config.toml
normalize_top_k = false
routed_scale = 1.0
balance_loss = 0.0126
lr_router = 0.00181
norm_eps = 1e-06
lr = 0.00759
beta1 = 0.95
steps = 4226
Below are experts of layer 6 (counted from 0) of a mixture-of-experts language model. Rows are named router (the router's row for the expert), up (a neuron's input weights, with its number) and show model dimensions 0-63. Each number is 128 + 24 x the weight over its row's rms, rounded and kept within 0 to 255. Numbers have three digits each.
After each expert's rows: a language model's description of what the expert responds to. This comes from a sample of Wikipedia text that the model never trained on.

# expert 52
router:111103133093120133151127121148089159106079119166170169080102144115089105147103073123146110131061123110173202120114115148126140101070165150157140136134111130166139114125105132148133159097109148
up3:137113148097102110099151128141114157136138104117097121119144188068133106155130084144119121148118115157136101167104165139134119125088103169172102122120117113141108134064145115140126116165141122
up4:123131129119154104143073116096143122097124128168115133140112096110113115165106174096137113109111129109098106075138087119142144107124129112129112150134121138122146086123136126150179117116125120
up5:151143093081106094126182126136120102108120156099148136142151149094135077128113110155099152097119128154109129151094165121131120114125116135088122107110096116105165163151101157156127155149139126
up6:123093118143131133117150137089097135110119160129114124091145105147131137140143148131164165136125101120123153118178142150144141137131124155102099146139112130116108101105114158143160069122112150
up7:135181144173130139145084128120102122139123128118133163140148158135177103126146132102109093117121158166148152118142159122131114117101066146136170087090129125092092093104131126131113117149121131
up8:120142093128105115126113127161089137123132128151115145161125117100132112153138125171185130164122104141132142112137144085151117099101125126119135140142102161118131180157117169172091143139156113
up9:119122122101132109118141136106123147163124112119145143133097099097087101104150087149129128124130103132171181135115124139119137128138186148111128142117128154088084190127131095129139158131153130
up10:155156103115130164110128124108129162093151164133139177123172125077151128130120117183149162155120144160093119148125114154083140160117119142092122125103141099137091073117114123118144117151132109
up11:122142089136111162116144118142143123142067110149113131109127112138165084139137093137137181087138088174136134119191158115128129091116200152184103151151150157129116135141115124141103144140124129
up12:148152133149121127133130121151144141079098134126125100095141073094160138108114129134108123152105078144104143129124093137132147132152069087156164116157103130131143114105090154138141111179133147
up13:137132150112153129144112109155181129143163093108197149127142102109156123143120152151082156130132090111168121105136116141115103185131152127111064150146116128135147103140102131064121160113081126
up14:160092139117073118150152102137124146162127111175120132124128112124141145145130149173143095137130172149131098127114165129143145131147133143125150147111116081089108124150164131147156178088094111
up15:159128116137107092159096157130123189133142135123136109109111124137120099137219131107115149098098126093106120092104120103122088118160164119139145121075134114111105118117136160173080125128121111
up16:130156138125101096118127144118125139178141167114172091153110118176099121119085113104131112138140130117161123110162165162141140150126093093101143147135129088093193131131152155084106109132105119
up17:111119131147143152138121130136154168122154160124121142128177087165133128142149129095095113133101152147127158145180117171125092145090089100117124143171093153100158098115126140120093146177144128
Description: Line breaks ending table rows, and unit abbreviations after numbers in infoboxes and tables, such as km, sq mi, kg, m.

# expert 8
router:085106130140133121157108177117127157167136091124118126126158164133123139121090109124108170093191133123123085126114126118144103157076114101044128133118143155094125159064143128116121127127121155
up3:147104169129097152142122136152151103126154122117122114155138117126082131093140176127102150112161103096157072093128132139173111117153161113130123144100139091109127116154155128126122152171152152
up4:144128155101113124100152154112119114115080149130114133107119161146115094119127120130103148147182130161132110171138135099150142139151116110137102105156128086125164139131143134140137109106149129
up5:143097157185105161151125133119123173115108148141139110094131127145121130161129193084108106149143107116105113105132148096128132158158129102165136133111107106088107120154075080141159143153152144
up6:087119120140123108111163145122137120160158116114125188139079089136073118105100156146096139126151121118154125123117132126174135115127113131101100100133110094152153153149100152146120145099171133
up7:134134161122141111079165139126110135150085126130141151103095198133131121138158158071128141129180132126116165095111094129113140161148119095114107142166099152103126147114114156161138127147115144
up8:148105104161129110111147117109147119126089171077155147125176138113131162152121147124124081127100136073150133094135093126130163106115153108124115150124097126166157095109141128107136122112160113
up9:121127140188110115113122117104083124117144138172167073122115048140151110113096151126105151113112157130139128116133141170122155125113088119135146171092156163156164143110151098133115142119123125
up10:148152124135110141175088163113100120129135149095115131106116077144114124155118134113109110141124182068129130131093107097124114099145122138162128119125157141123117107162093122151083075119090143
up11:111108148109154144150120119109145130094116111118146135105136134110157164128115152119116110113177125147140139122188141103129109102126122125184149126172169121143142090132110111073183139114118150
up12:118134141129111114119134126143161096112112127121130141146141135129132123131127099153128149096101181123092164119129098110131107125121158163109117146125130136121162114150169140154139087132162064
up13:114123137152149127060090114144106130126109138091107151128128129156092099147091106152133102150117163122113085126106178117129117116128163130149079165162124184124154070173121111114111087144141112
up14:187133116139134139126084125123117131110130109115138093126105150138111107150119116133121140156098127137117123131159170135132113136085126152140156144137121122107155104104149130078114131148116145
up15:100121105127162126107147100135126150142131049102140100105132130123135100134089114167109101103130120101150131175108117175102070160158112156128153144121141112126136159137110099146081105125123139
up16:122123151098122133099136164106156132130163111172128088128136149110138074113088143179115166133160135133151116129096117115073135130122141162143142165099135146100144089104139096106153087128135121
up17:146121087146143134125135138142114132095094149114150130116147112132120126136148129133120152165120130154121126167094117120147109127125133137086176162141105105103152135140111072091135152086149135
Description: Final suffix pieces of English words split into parts, usually before punctuation, such as -ed, -ing, -ation, -ell in nacelles.

# expert 17
router:097114096130113121125096148120107090127130139133097119074135109146115106150143141097138178110147143111164128116100138131124063159131117111121160103137091091107204127109115131095133148161129102
up0:111116148127154179137101173089101161151095130144110109162149118161156109106131122137119121107122096136163122115129144195131161180122096130102124082148120128138112139132113111133111086122116116
up1:150119134157116123118125165132126154101056109121116207125147144138090140100162096139147100094124133124120154169104142150091111101105114110140130156127110121107134115174143158122153134122130119
up2:088169138140073101145139125098179151135094085184122116091106123120171128144141131140125144139141126131127125120100125070156137122138133126143117086090179132102137070092112141162122132122117134
up3:077143162142162133084097118144120132091098130123141130104106144139128093120093139160141149107132123111174140141098067130149119164125137099123132113163128132060120110129143074124096110109126133
up4:135147155118135130134154100131120145113138118125071088124129130130118114120106163120168106087134098144104132165150110156115106157091118088089146159104110113122148126106134159143104162150106125
up5:138116096092151118099165157093149118133130126147109096157119136109073122108160174165133126143143132145109099141125148131147145134118177154108137083104188131163111134114131115152141126117154136
up6:131087129114103127103125126123116179084145158133105103116136148119167079162103095146135158141134135144117081116112152163105127101091126141123121146081116113149157173159094172146123172149122104
up7:132099141138124169119183138042142087148092127133138140148136101157140121146143123144080151108166155148095102114125097127127114123127136121101124100149140153104126098115091130121102155118115106
up8:131132092109158148169148111135135151115112107131099088147121101135118183137153104097129140161107130110108143158136090113137143120145137070103155119117163088130111178127116138158118110126137154
up9:115105133112141126153140121106130139148106099173133113113123131133133127136114146146118138129107145165132161139123145127106113152101129144126106149117142171145134109131105115106170133151147152
up10:118131135175092133139110128115138126163113143163083186117096147115120093137149110126145168132102101091128142174125138159112117149122138155107144144131120185113142163129142124133143090134119141
up11:131105142117112124134092128140135129144085110076137095149171123107173146112135137115195118107093114144163111106121124134096146169142100120131138116134104090096115168095099127125156089146147072
up12:117102069148149117140142127125128111148135135158082117121144159135124133099170102114132114097124106159108158155144115138155126105143100118107096112146090131110117121133077179138178150129079150
up13:110153135137114153122171089119098152128108142103147104095121090091143118150105173121114111097149138113155098104162098112174095131138075136169120090117159110107125112104108131149124109114120108
up14:114122108137129124148094136139128121137127144102139150128108136141151092160169120179135105137138121128130119124156135137098115146137133175142147140129109161110133128113149131110174141163148144
Description: Word stems or middle pieces inside longer common words, awaiting a suffix, such as form(ula), prac-tic(e), func-tion(ality), compil-ation, music, design.

# expert 41
router:106153133127127185118114111098114130115173131126126149174152113135126201089140107132146107143159160100158140124137140160098118141121130136134151137114129106089084126126122128118079150165105152
up3:140128104110160122113089148157169129086124117134117118167092116113135144138144158200116105140132120121127125136101136101087116149130143107124139090147144128138107179122131169091148099105102119
up4:123092135145133147119150131131115173165163128160122144088131134168157137113140096162126130098176097142146147111135076122117095164114152110127096070141147128142108160148138145113111149141093132
up5:121149160103140127154067151147157059133131120147129122097108189125126149107102150127158077111145109200107129128116162080150131108122132126084145125088148119166137103139115114136121123154142146
up6:133097149086106119108116119132177102145110132135090104160165119090106132131128097110120160117163114116110113110097202134143161130127165114133112131152130114140136091131140143148112092079100170
up7:121130102086137092166120091166147129149166138133152144126136119112158111151139096162125070104147101118112159143083112086142142113126131120152149134136115177153092137120115092118143165119164137
up8:134108171094140101124091151115145121142143099129117088158166146113144136180138124122111111120096140124125150096101151119115106141104118153126103129091137073090121113096151143125101106152121121
up9:124110064100122104087162120096131123149110088151132149085153110123116137173154138152143187127096094142160144160115182125146154156136096112105149123142117154090148118092132151116148141132128151
up10:094143107124137135157130118121130100165138122126071127114166125150168099128136121118096134099114158081128186136144114145146106116116126134157154139167107106119115176173108157110109107093102124
up11:122088107160145156141129164106128102114150109138143125121135118140130116127146077101133105101118156089085126133158116162136089139072101153119145099140123161101121136083088150128142125107103124
up12:176127143124140117136107110130105108151139185133158117130115092162095127092169082115148108132116132135129171112183106133145126089182098180157095146107097131172145176126087117120144122140101153
up13:132150136130105118117097106146099109108114156125081149102091088102141126130150127124129126139103131121125191146101120128152193103120131147140148133132202148145076188125160094121143112133106144
up14:166148152161141147193109069156141124119101153138128148112145160109150147128126133160108169141074101130107134144142160135128156155126130129118145144139106127137106099127159105163165090102166120
up15:120154103123117103163105109094153099115112140104125108146150108119134161143087127110072122156087092141111145121162144103166081145160155130084128104118123132145153111119115113084156101177110096
up16:155108109105155149177097073140163157132127137135149152130084117127155142127104127120123145129142082087131152099164089096106127101108151164127139147134107078079115131142133113146104079146096108
up17:094155074094131108104138157170122109135143119159134135124138128157144119163110129101091156122118121137109136125162151153115132100097117111112145132133117132136125116127132119147102109120103123
Description: Final pieces that close a word followed by a space, mostly last digits of years and scores, closing quotes or parentheses, such as 201-9, 190-4, anim-ated.

# expert 13
router:116112127137111134138130140099168122169110148093112126163125138151133112130107135117111129121115138097153089148085124109105129169104145104094103148101122103157145147146151143143133112131128148
up0:107108126169118116166140128136119098138149133166150135158131162145088102104129168128115130139156117108091105140132112149144193120128117134106123123104147095114147135099086147112151111112136135
up1:117127086117112126128112128157100069105110152153134123122165139180163147123115147134114194166113122130131138105151103144176109137150094149126140129112117136136151149100149133104156126150062114
up2:129129159138148078143164089106150097073110109126132138147126101118141142134078124126105143127103132102156125141136152145135187169109115126115133118132113090118115100132103119136130111137121109
up3:106089102153164129109169106103130117102124133150108109147140138113150123105100121140134108105109112099161133114097132129073115123127140112131111159151148140121107180159126137134098133148129203
up4:123168109115083159120128091133093136096106129132141101075139154168136145166112128100132111153161152145135160093139110114127150138100111180137074121103097110104143096148109139098126068098132156
up5:138147120128152148132145170095123133098147087106151124143139166096095129115108115104168158148132142091137148096113116155135092127112120108134129142106184150170096147138107135174129118154075147
up6:157112123171118103137140138136129138187112130104143149122095119098134139111163097117154120127138108128133135084160128093104152100085132110146148167092114073119114066145170118109160122115147119
up7:124101162137153140114148108124128114113137153147154115101159132128105089097106126116110168148118119161113103146113105132178121154120125086143122158123143134116115163140155141079113145153129145
up8:125126089137138132119167172170132122131127125119112090088163153113153105080177164140105128133122149169127150102108135158136109163112184143143083124092111079120168151157127140153136132118149109
up9:149151134117163108109163142092104120143132094139161127149169152182141122114122117101121086107140147098109147097093154126148137126150098174128114119078136140112118132097130137122134083104108113
up10:154106122144123129156169162112146119108136105107124112090086125160146118180160140105091137147098128122142144107119140133173107111161142140089106148097134136141123072087158118137145089144155171
up11:148145136158134104117139102145143109104150159123067119171144134126121085132146117128096124124115165073152137122125124125135153160139149135125163111120140110123175111138098136165134150146083134
up12:140148128143154128102143095119083115182137119090198133128146100120144118128121113157119128077137172176091100116115135146109122128083108143114105113177139172106139160116093172153137119147153163
up13:103140118122122129090081138141131097154132159121145066145159156127104131094092105142121126115162156133138129112119157158111172122088123146168153104138120110144131099119129113127122089117156096
up14:133133160189137120130157150099138117136091145136137166155118127169125109165142098139165109123099129144102102133117135131128141129167099156136137132142155127122126081163121126130070154145116112
Description: Number tokens in years, scores, stats tables and match minutes, such as 2014's final 4, 39', 119.

# expert 15
router:145136090118075101120142185126088110123140136152144104107116128137081064185193118110095137147151128121097110132079127173122074104145140133112124099147145152149132140101128112135167124116127114
up0:171150131134119126128125107160133140185142123115134104137174172117120111130132111104116153162127182141151129127151118116108161131128097183106136131107132132099115084119125128152136117169158122
up1:154097166131120143114171168122148169104134137169136092089123108122137098107124161129127078110077116148159127086133137119133129112103150095125114127168104111097137166141105124147124142153077134
up2:105154162123115109138146183154110143140136118135111088146071147142106107099083081097129131101138145111145102152122144106116139117123111092117124175164115142138141102114168139078155115113164104
up3:092189137134148102089113121144151102133146138157149149154137061090126141126109120132106141096117085139114133140143135139158133096140164109129129121157118133133153117095111163164116110142118118
up4:107117109120126128130085145124089095128117106158137186124130136104126099122147159134161154067130080165137120129081136167125148127115132148135117154156145142113148076154112139161105095129113131
up5:147153094165164156120112129086142118110138135066132119145139114156102138108143164148139145125120150098118123061149123112089102158076108153094143155122129098098133113068160134102138133106144153
up6:098141158118110115133112096118105182130104167107123088177110158093113134167137075158116138184122126143112100154133118125128132108111147114155130128116077137153133070128123108159124165136142130
up7:144136132170118097092080109144107128093091133146106152135133132148114137083156142139084153097111121101114131128131139123144135130152156134157119064150146170113120113166134108098131151119118131
up8:168115093137102150147144122167167116094093110178165160125138133107119094105149144149134117156152107119091117144139114132155141114132118120135115138133173113141115085156120147132141152102126127
up9:120125149103114132112075149153089169130117182130107162142146127140142098113124067123112111129116118109152106127159135108161117142122109112098163131085122139101136118129149148095120174096138170
up10:103082130121098120102117123103118174128137171153084110102125097108132125125117144172145076099137105123146128148112150089134144136120121117119172076160165165158102141122206155131112124130141146
up11:135111130133119098136086138116134135125135126124149140103114128131153097184144160131110139189138193148125129155151139123070151123142102138109168162087121114125123102116160130151152149126125107
up12:150147119138097119135123131141135108174125139149138123089124120126149114115150102083103161115161145148126104161135073136095145147135167138159152133105116148148081119124165152144109130148158162
up13:179135145097135155107132083128120133170113151060114130143159097085114121162126164125116126090160150109148127137128113137128121104109125121156138151094124162159145099118105117118095131143101143
up14:144116152124104127088105124094110131141111100087139136085156150105109105104119193150170117101091116123113142178108141159170159144121161107121102102147128132120183081108114078139153089118131130
Description: Word-start pieces such as bo, Be, Te, soci, comb, plus c in ".com" names and line breaks inside table rows.

# expert 38
router:148152169139125149136085133123144135188155132123088105117177082116127114118105141086115154155115144133151114127122151132096081135111139112109150130121138117139152155120088160124132134157119119
up0:151164146163133115152112100125115133106121086106131137155139132151117158109154141143108158132108180083117125083134123115155133161095149116121110144148125127154130155096127095073106120118116093
up1:145089081135155146123111176129109101124107123106145102149130141082164132154115099151153117110110137117107129142112124137141127131115128110183103120160132101105140156144118145121103114121183122
up2:101157137125105182141130137146184139180119093087149159127133138130167112146127145133135124148141142104156139128114146088137130097104157149121157091129111120104097114113160138113150148117193105
up3:138081106168132110161096131128148134108144147132159086161126103164117085083094141176155096148162097122143103112135133137121124139151129151125174129143140113161144095144088114113135100110142129
up4:098094107099141109094146129140213133161155112113149101113137112122104141145161102135111126107144148141133127155133131170091136132130107149124120156112164154139094166172084138170093125127075125
up5:155112141144085102105129153151088138142110095147162169100171125114147131125127074111139126149090149117131112179106136113165143102105164129129119158124142170144130080138138153141117115120115102
up6:122107127142133170074112113162136125142168094092126104100162117107069144131167097131153094094127124159143149121113112063140127132122131079112175128094156142145122123124111144125133126118159112
up7:106126096137135120112132079158104139110109115131090102147162140151131063111141086132138143107165157112118146146148107148107132122131095054136106120131138170117097118116121160158117126131113118
up8:112127111094144132156098122135126127120128111198089125117100120140100113108151152114119058116133143103099140108135119142157148089114110135157132113113121164148080142066147114137148123175112124
up9:087092124124120127155118136131169133111118108142145098121138123140111177156102136123189089078121123133096112123127122112142135094158102130106097135145099129100149206143094121127126112152129066
up10:136155133147101078125112139148141113141139109115124116158139130128147131122143161087098111129127123142111121114133121119135145117139088140097129126121084060145106122117106136118121109101182132
up11:101126120136111144105124140096129140077175118118122138140119112126108121136091130116120126107137172157111158118103110159156168136148153126108147130147124120137154136145146143132143126082092138
up12:125165130114108085135105184131144144118160116171120072105134112101109128146158095090149084104148136142092122105113110132119125106101139126116133106132078122114123156136110137116165087103133111
up13:135143119128122132110135114131073112127092141157128151146166115102124142138128138146107085186106110156139131097151142114144101136163112144123107127075098145183130155123068161103133150152168130
up14:119137119142117147090124109100125075174122114170097139114201110107127078127133122125174159093107148107157164114143133151114116114163106109093151101137155148129124162123161116123141112124086089
Description: Middle pieces of words and names, often Latinate roots, such as super-vis-ion, ass-oci-ated, lim-o, Hon-est.

# expert 42
router:115121125137148147121118094109101118129145179133132146211144150136153165096143159115132157084146117124142092132098172153143178151139152135081154164179112111102128091158125134126122120145100166
up0:119138115139152147128147142133071111102121113126103123114113151140129158112173114112137127107159181102121128129168175101132120109123090132125117113128158131088130167137128147148078154209125155
up1:138102166125126124111128095104142119120112135147118127151166125115099121160119110178121140138107101121158142165134139147125125096150109161142144108138133139124150148111121094118121127066104148
up2:124103179140114139152112166087100128129105153110114142117078060119138143129106146145125091165129152103166130144127146110108141104128074128144145116089103172102137110111153126115134129121111080
up3:159131141165144113155105149145068110093122148087128120100152116137117144159130162113167097120129088135162165151090134147129127115162121146090122142087163155157125113116159131109112068150140145
up4:119155131119127119081110136173137137076120210125123102118158103131172118070118133105103115128112123126154162141108148144153108147134150161136148113119144115107145108110158140117141132095126112
up5:134122122117097114162124112153124117095136133110123139126074095133139163173151141105120165118132111149156150123112105100149160122145120123139169092140202089118141134137157122132100088157133172
up6:110169084117153134130090114098106135089133130125124100133104147133149087096151113139091160156159139123122162112149147077130119165111131160101130125125114120163188088127098139133126098132138121
up7:098101112131139100118116129128130148114137116150150122132099103085157126143156075126088107133142148148127136120121145153138150160148133117090114123165134117187123136162136148114156083124160159
up8:157147114179122114095142163138085092142106173167124132124139106136139138093156060132125157126117129143180108134118150127125119120102093106101150155151163122151109144127124142111095143125129136
up9:102140114131119161157135107181121174104107081124132147124085110110089106130152141119126158099167136116134123112146135104122117144090111131116159103154110145148124061109138130126141118127133140
up10:137163122140111120124138116138088141096102116131133141113161140118143097140189152124116144133086146124138089135163125156134169159136108164136133107171161135132123106164091160064163126164116128
up11:146106086105145141100155103104101126098119100095116166111131138118146144153107106114156108119160165138115130156136145150146132147091143135129152124076157136139091111104078103116114116138125133
up12:113133112093098174141084150111118141146143138154149161144103133138160121105112131171106094097111152119116118096116168119157135116106057093127156109109115154130130130149169109153117152136116130
up13:121108084110172110168143151122117090104108121135151135153130162143150118124149132138111140123163155138118137125139111132139125155142139169136138138118134134167125131105168152112120149147124066
up14:118112102133115159151130119135176155150132150079135125108126135117147143140090166098145150127125092149149135119146142112111163169152125140147112141114109083158148111166101149128129107145134127
Description: Main verbs and verb endings in narrative clauses after a subject or was, such as took, played, moved, died, elev-ated.

# expert 36
router:102104153109104141114067132125113156110137156106117087150125159129123096095126113105115128164118143093137165147149184136117169092146124133195149105128142108120143106140140131101129122131104144
up32:202156164119128153112123120192140134117114120156131134132105122161126126138084085142118143129099086141086090141126128135108135090136098107133159128151134109110135144103113133153130082152141094
up33:067139129104150154149094115093162159161109117121134115140146124118132095131141150091134138118140099129136124138144115153129065094095132147128110139076140148109128092151137117149095100103140105
up34:133134137121110157137102106118145163100130136165129110111141133093110104115115138117054114092110127153190095108127137124116134106120139161114127154131123126133090173132139147135056151148137156
up35:125148109133141117097088095101117136116106139140151109149117163098122112056122133081137130131097141120114124142136144136115110130099143114130110093119164122151122114104119163169163104117140130
up36:087127111123138129158089084136129119097152150137124123091123088119114124155074185115149120108139110117163123117123112149084151165077131172124115114096145133140200111110141082142170113128136095
up37:096131107121186120135114120103162130126158111126104113157121127137150141139111097144076115152108131112135083128114170125142117143117103173110120124070124111137177119106167133094125176141101131
up38:139115117122136114121101126141137145118101108141118129152101151166174130166165126131119126109144123170131154138186117133094133138129113135132144092104184104123155171153087167091118106131143079
up39:128139132145151132129093152150107094147125131107070105126105099173112095171170122095129128074126147126127103114159135090132141169144118103148121134108123096175147170099067144121165152106141140
up40:087131127076140132104127167095106146137119151102109099112096085086133112083116097118152136106163131125134122130170106110149118091132102129109087137136105142172136132125061120148128120122126175
up41:126126134116118152135114132167123133145116126104089140153128126128125139139100141135114099162103135125149118109134122121147127117110143154129136163151185160161113126105125089156091074089123134
up42:128146171150125162073149087142139172133133133100139128163111137111148178108106158122158103117126135106123188114116114110145174133138145133154113137109138133133127125140099110123129121130152129
up43:103159142105130181142117107135130098103139151097147129128125156144152155158108140086093112106107097127109120125130128134152136123122100120125164169132142154134161112145138167129141138149115118
up44:085168130127160137158146160135146163092130129108088107153121099134125185114118169161161133125142115127136117105143115153065151103117174135157111127092122132150084124135103120122148109095150186
up45:089121168136096147146125136145101130116145139145122143124108158136138136105127139131131103106113102134179101099110141177104132123100096128105136119153145111178138137157117095111149103124138091
up46:140179109128154152120097142140154090151168093104112145112139121112101124135153141171109104155151147116101125087159148165106133091156148129098096162109135122111125145120110141121155106157108141
Description: Word pieces and capitalized words in titles of films, albums, books and organizations, such as L-ow Down, Love, Hot, Per-forming Arts.

# expert 39
router:142073122090104130114146094108146133116103091153146145105112112105141135118125126118159104164164131083132060133113111166140118146112132067085125143141129135156111173111127130186113125136126099
up0:110149108106129156140183157124148140117124127125113164170119157110115123158117128126142101158133121095141063139115100124124091052139116169162113095085108123127121116166074107136133115128142126
up1:114138111155122135091088091128119086129127116081131161128107128088163100117105156134137120126127144108147123137114177086156127170155090167087079140156140116127129158154131125136108179146121120
up2:115144069149128154097151091116100124158147122110107099126116129075159140058190130135158086158133145098105081134146145119153137116088112146141168111162123133112110122126113123140134126125092113
up3:168110071153122126139070147093140134146087100120141149133135089146113112156093155162136129108136127124170070104140144096155092134137144067145157140116119068097117102123129146115123119088146129
up4:114103116096098125110121115161111164142123180126139113104139110160147121127157096124135139122195170153112112112112108107134131117103171128149170131155098072154162186130103182132081144154123118
up5:124130177128116139163162170138170182080123124145128094111118159137119097102133126152133134127176109126113141151137132120143106123173174117128138120135145114102099114156140140159072107122119145
up6:145077115133168114175164122083148140164144120128101105120077146120120157069144125067125124127154174106150141103133123131092120123116120181091124150135149145109105137139115086122149146116143178
up7:121103121098136136151153120119118141143151141135124166120146111161131189078104138122163154098172179111105104141124102133182097124135096110145122098109159084152107146138131160139088139130119135
up8:138111103120104129099117147104148149121127131101103149144068108097127115172121178136095116117116123088141136092182129167133130104158155113102131121145078108126104143066147142127100100122140116
up9:151151144180171109139134105124106127138123170130123153116117151118145106155088140096148136102131127118133110141144110128120109085168144110143155125159122141111128164160133146162107100098121114
up10:110134148110124125166137117133075195108143113093085136091131185125158122133136155130085129113120147144113110151121130136127156143134135113118127162098141142061148143102086110143113152091150099
up11:154108108156149138189136128151095153129096148157149135134166089110119127102156122151105168127131121113130107128190124131105183138144137129111174168158107095142124154124129099152101168129120107
up12:162148167111173158173107112104148124129119137128147112115108110120071156134124109112149106139081128121130171163122132134094145140131106117159169102106080107138132149060065153136126160141139111
up13:119142149144122118128120122113080126130139137125104111121138121158198108159151113128125091115126163108128111118150141110152059128094158104117116124105111144151116132123094158137114116174135140
up14:144118120112089150106068133151121151096120103122156092123150158103114111097102117132090119150148080117098135138128147141119187145095140168182137140136138125159135098122155120143138141094140127
Description: Line breaks ending an infobox or list entry before the next "- " item, plus closing parentheses and semicolons in structured data.

# expert 58
router:141107120119099091134126136116133112171088129104148150176126134133145119162101128134059114095124168142102104139093158116118122142102105134131103139135128128157118178165161130157137082103140164
up3:142162137140074094115133106124158104159125083113135118087100129075129117115147125157104128100169095141110075110155123148087125121143118132146139120105105136104122149152122170120116135075160149
up4:160110139139098144142088156159132141112117137131130096072129126128119097140171104126126141122120126170134134092126113084142155140145161133134137157160072122153176113198134121113127141130127121
up5:092135098136118156169118153144138114120102138114083108076133176163120081136128155163094132142122140152113141142162161144160179113112128110129083125173157145109108127131124145159091113115116091
up6:118107162162101105149125145113131177138136127137133126100146187152166112096137136128144110123106121074121135156110103101090166130083145101150155112133107097115121153129104101146104140109113133
up7:097127135138132157133154118115124139143108128146104102100148113117106134128120114157175108104131112161081137137119123119147157154110115126084116195128159123114143181159093147156143121126121089
up8:156117130138106117112108123144132139144117118125160123094120092126127118094171161155118145143136113137109188099130104136151117142129148133150139150137084139144133141149122119106174104067114083
up9:115124105083131172118120134146131140115097131141151157134191132134125119149128159103161134104145130146130116109169129114094142121115069153091160099129079146110110127172144114110115110163152106
up10:123105130115109140172142161094134154135119138126166127123143113141104124140118140130124109111127156126106124118115139131119107138148134169105164124148101102110070120114101123112130128126130110
up11:153111137124147129149139158106128133107121166115177135081125127125123103136145129154114133124144091128155151180108140132139153141102174131126122128132146136157154114079122108137128113122106110
up12:140150149169102149140133108116115111121143117107131110118155117115101135136089084120084124100125102148080116120143135122143149114093154133149122147151129125116117189120118097142122107150145156
up13:143087150116142124109119136137095138099132163161122147125128128076113150136130110109129112135094175140112118187137156094120148130140126145134154090100114120120141112127183139076132122084166099
up14:128156134100145158147134112137134132121112110174118134120170110121151142150125150103183184125095133121151112081111148126121104161108127145117147140124170151144162108145111170168154133149128128
up15:084105130105158136168115171110100158126148121164154125161128122124096121128091138128131135113111151121144137142131116140163115110107139103147110139120131157120121141093091136120140184149138156
up16:127136096111123135148092131101117088129111125116138105096124138082146136094128173133129124147098154127139121083138124127153132140079081142135150135148148143127149133152116138138169096109113112
up17:185123158173126124141154133132157070156159130124177114104132133111116124147119149141108148110162116133123168108076107127130138122105118090125122123140121136146146111126139169109146131129107109
Description: Digit pieces within decimals, coordinates, percentages, scores and statistics, such as 43.0, 9.62%, 6–2, 45°42′.

# expert 51
router:125138131154082082112123157091173105125146138102092132088134126126126081141074145153136119133122121125187149129114112099128124116137114136174077111155120126107113091106110148112139136130122122
up0:071095111134110151177105149114133113151162099129132091108138138102139137094111083110110112132178116094120097153168120129100148134134113092106120150129118138116146118100139121098129138116111074
up1:142202116114155147148136189101142086121144175134128150139108164105081118160155109095090138096157127133158134171135126104115138100135079123135082122117132109130163133151136130107133133136137094
up2:137192142109171105110137137143124082122136134115124121122069142131146100150132127143085163112118134125106107156121156179156127156146148151089104154170131166186107106142122096135172131121158101
up3:078120132157115146104107139166154124123141139144163132139135139101129096145138124062104106134135118093151109132096172138113147090120117180100107174108141145118192089134125100112126102151121087
up4:116145153132070087129172135132129136146108154122122138117126139147137100099109085112155154110133129161155141153129145142147160087115089090180095150129184163124128145108102141117142156174164135
up5:140120124115083105110130156122093105115101105110183114075116117140135137114102097152106136124178144104184159095125133138114148130163128174104118102141106127115148153157101131109138117076110159
up6:149095098134095094136140082106171150130076140089169148143136135145140175149159071111132110137132106132122141138156144085144134165146124146129091148142126161146140097137163119136108075121136090
up7:082124162160142124123158121140146159159133096165086128107160115140114122087162128132098151111105126167147146092144164158131141132148149107105147164131177148134175135130116111169116154149139124
up8:133109112119158114160085107163140142121121146105095125089116140126125117161154126179126128143105151118110116142137135116149059180111133089163145095134134148134087121106122125104106087175115111
up9:108112140082090136139127161154121121118153122125156135123145128163118132114151150131114086138151103139096161141119096108140117137105118122183140130097086142142158109110100111148164180131160105
up10:134136114145138129195136126145142093093175114120141163147132154139131099117116130101119124140112109125140137151132147114113107104125102100143141115096137131126146068110127116152180124156145113
up11:109149106122095119156116120126122110125123110170092118130099107195108121112103160167180106110135104108148095081106105157123128145138173095093125119158127143093140128107122091104158099138129161
up12:168128115091092113131126175129126116051117095113119136115105116163088096131084074100123150147145102156115108118118162116146151120134136128131119118124129140145143141097154159128129111146121099
up13:138138166148127103128107152105126138136092104151126106118102143072120105100113142124155116163127121145157140139084160121110165163091145116136137122184120087160116167137128149127109127081093161
up14:125126151119131128141152117123103148138110126100107091111137111118099116107119148154127125154105110100117148057154129126126181152155108139115093117079123157135121168113106135118144150141057161
Description: First words of institutional and sports names, such as United, World, League, North, Grand, plus pieces like arch, offic, semi.